Experts of a small language model: 22.2M parameters, 40 experts in each of 11 layers.
Below are experts of layer 8 (counted from 0) of a mixture-of-experts language model. Rows are named router (the router's row for the expert), gate (a neuron's input weights, with its number), up (a neuron's input weights, with its number), down (a neuron's output weights, with its number) and show model dimensions 0-95. Each number is 500 + 50 x the weight over its row's rms, rounded and kept within 0 to 999. Numbers have three digits each.
Before each expert's rows: "gets" lists some tokens that make up at least twice as much of what it gets as of all text; "comes before" lists some tokens at least twice as common just after its tokens as in all text. This comes from a sample of Wikipedia text that the model never trained on. Tokens count by the router's weight.

# expert 35
gets: " ", "–", " $", " £", " #"
comes before: "1", "2", "3", "4", "6", "5"
router:596499494501571492527491572505522616556502446480401471518511472535507511510474498520571513575427569482612526495561541515514492491500570443495504536436498544471547508570549376603521558519491508559491544455545525512610545506540622554493487582492574558446490409468470538510479454440418506478
gate0:459505452535487499507558530485513503423493564460488484556482427518499519478503510554447538541552445382564538499575506493440495598616482503475583528473562463516523484587483514513513522422442389472394452520504531476478487483513408538552521430525470654516520388553407473443520474538552521484
up0:496432490483526460578495415559501507488504447550571507395461536403516497481536480441632493493413577545478485530477463512556507411388423551613531515545431489497402524496487483499580440596603538492540496427550472470439514522543546495430488482500528490501445495474495476537470556504499483595
down0:451473440484593489689448528445477508480468496579571530475554488554514551470448533541530487557495511503553491456423598518538549506384549496558409500536507458566469542498548452478531462500495508575467495473583468469569487531470538542391549483463416481479451529463538539531500585515517504605
gate1:391595469438578411471410443448560487435474522504514460576517540570518496505480505463454422564475518453478431435493417492473521335475512459505539482527558549528501459521514482487469530482490576402400468513531460443543564594485527540513500501436580507483589517492516542484554500447430514523
up1:411523441508544472524406488570533477499498504492461438561455600540555530551496552579420471485428523428540448456539537385483558473477585498416526514521503482439536605602481475457465471479467571486423542564519471537509470492487431563410493410473493547455513552580480459530481540438430456530
down1:510597526442436528599436606514403569452567414565562554538477486485493511554507495485543586524452567546483570488543421548517455482476502509509438464428528476500486445519502530579457536510479475472508545534562484484380545540519529553558565501497604425483577542463484533473564474459542608527
gate2:491482545505496561591577480404463522500570533488485354453489540541535484466555498507485526478516593479588443429561491503407525603415480501603518598429515521420487600479441491489516565502582556463539483546458486520551526499508540469435507511538498461607521510430558486540499485549491476440
up2:409539520508518501399415592531442524361446470544505525537558427413466459572534445490455425468497472551424486502465501554568479512598430551486442427597492496540505470475464524497464479519474514547480450460512529525513508467504449476602509515474477499499397423553536448460536486558618507560
down2:455529551468460599557505535443573513423614570529486524489424499533522574496573569491494503606560479551506425448421504483426494577440501478574470540450456500434455458439481502493466530461520459433443520502531460491602571528447574542480551552567502440551590441428559497531551471507442507494

# expert 11
gets: " (", ",", "\"", " —", " Black", " Wood"
comes before: " |", " (", ",", "\n", " who", "born"
router:479456474594511461505510408414467429547468539547501493457500491441544480516495477471507477441512516483551444595430579475532518442436466530517501392481488532534552572390460542520504435485473536520598512428423513412450481387456396510464592565471520449488488515465487466403462526581490532558
gate0:517496441465539558470452488412374543489581500579510452514507496558530408391637503533468518522465493438530470471483538515431489546525548470408528550448495492499562482495427448484558484417498530448532415486572416518547456457566477517395453543441562463552497439526525555555543561509529532519
up0:491497521437492518509458528327391584471603538555419513571463528547511459468556484467524412523469563503492485514517491494495564551527498495483539417510517460549537434506429576431473459385553518455516503501551385568527460443523413522442451546495531451529440452518550513515483477454538468425
down0:423425475450456539479491506531492531433516431484469512551486520502499537516513586444622547462491504574532477530631430452488534482470584499564474472507478450547561414537486456493541467430534473580454467477524448485502443428459485389501550534525545496536407498557403582562585473516552455404
gate1:488537412515496525509562427447496535522550557542461527500509526565524557555559452607557496559539469519532491531436505439421478512547503442388424494453372476555452360434486484467576480509468516446540531378530509464474436498489516487567563511456537480498444441475515536466555547481411574503
up1:510496560471469472513461556531529494474471459520528440494514504584520508561492446458369525535535516482461598386461417519460503465481479440587570436523553425504461505562507447443412543469453520474480476458451552501593602560550532592485543466523443577502548575408592441483531446486539516533
down1:477522577531500489470484480469472590519533506486545503511578490415561453587535418524512462450536493423440554469507474463485518562466545436518436530376470512432510504649427421471551602555449508405467539502582529478490433531491551507525442544482504547476515500561431512601535448471466509585
gate2:521499544552526565491643493449471504495600524508420533530542558425500414493479526551545428611546497482549402464450518451526532555484518557481415438499538472547566486506436496475542511575554528524585510488502426462556450442393503530412590518442504479586506457528525520530528536466419464510
up2:506448474490522450511470571548558418485481491543521488473350457538423510461408572445442554473459511468513608498461495588491485499592513537537614582523425525562486460550425487495489567452498462441550565593506533506463566529460407524522489519544469577465464560559505430516522489513528578514
down2:509503452534540464558409541469488694520558535511454576536446471506477515504457496560525497578481508544506573464505419540520566507509559488492468478431392492499549516717426564517465558529485504492466427477479457487539510530495520503504529536498442489537548506510502498477445426543582459485

# expert 26
gets: " ", "1", "7", "|", "8", " C"
comes before: " |\n", " -", ")\n", ".", "\n", "),"
router:510463495581471476479471391444525416554455489552522470402464461477577470512451463422528508440497489473568559531435531506540518476460450526506507395471500506525547540407499526572425421507504557539577566467414554401457494434500412458475551525434499455540539539522471438417420485566494507587
gate0:442530533432575549439484484526440476457512521403509494439520467556505524505476504554476498608462559506594554490569529525479502452481511486558427534469465505531562477571600397453534481522518549492508544571596511481430490552432575529498569450552355447542509499449564476590501538451570567494
up0:552453471649517442475563532607447540552533527455553505508452521499393446483439447456516606538552518488479452576471432399441408503522457465501477476394482445534531564505475498529530449540489475476498522560582518413519479584440492517545544490435485565576590582531515483478509505509521491501
down0:479538480478524485506500564502437572513496455455584517518429510477421475510456469464545470476511480529479473496385397562444525514504518480504483456428377465482469455566480526609451487417483519567504525457463525496485441516585416530498538489572579538597564536382538522464395607480533452530
gate1:473452546452585468537473512499472474606496552506499469460609517498460536467543365507551464503523431533482489471533468488505455455461438505468582519536457468517417570530573424536581604499486503512500535414507490519556495594579507446435563403442575602493514491444447533463528527417523474555
up1:512466449457576420499527539472490507540592502462468473526512489482440479494445508397372507623506515517521550504539587401378501544537551495547510530544526483465502405565532396524566450600563469456502520554562482519515523519514518422531574473452413554502474564471499453444485524482561540550
down1:405522460514506441578551446464471516520596509518486478462599460521407582533501515529510499547582617513487537489553446446430442498431437469509474425512504448526492471522572454456547511506479431448477409508617495518540468594538653555506465489446489511487544499545573534510557499492418483495
gate2:479410508462516480563516531526451465494508443447513449493477561486351520547463541466567553633489495555477533401539468511521520465531532512428518455561505484469537463574540590505525483529580518472516407510491453409542502501465571546470525506535380514489533481418481475533484454404419624516
up2:529476524595513495571517512511444568511448501498563454580381496480476453581458417475576430511540566497469529510504554509465596512508475500521454445561531445559518493469486587513540463564533487542550481472465551468439478391475451558481556422446511476501568452524577390442555455436477602568
down2:593443516540592464498484474536455444574409437503487447507410521469509519391529417465578471487541532469580556590491564536439520532487536539477547568511506467513511532500473422529430409515514545508536549508465514486429522519512442514548598498566471515467593529483451483532575506415429575610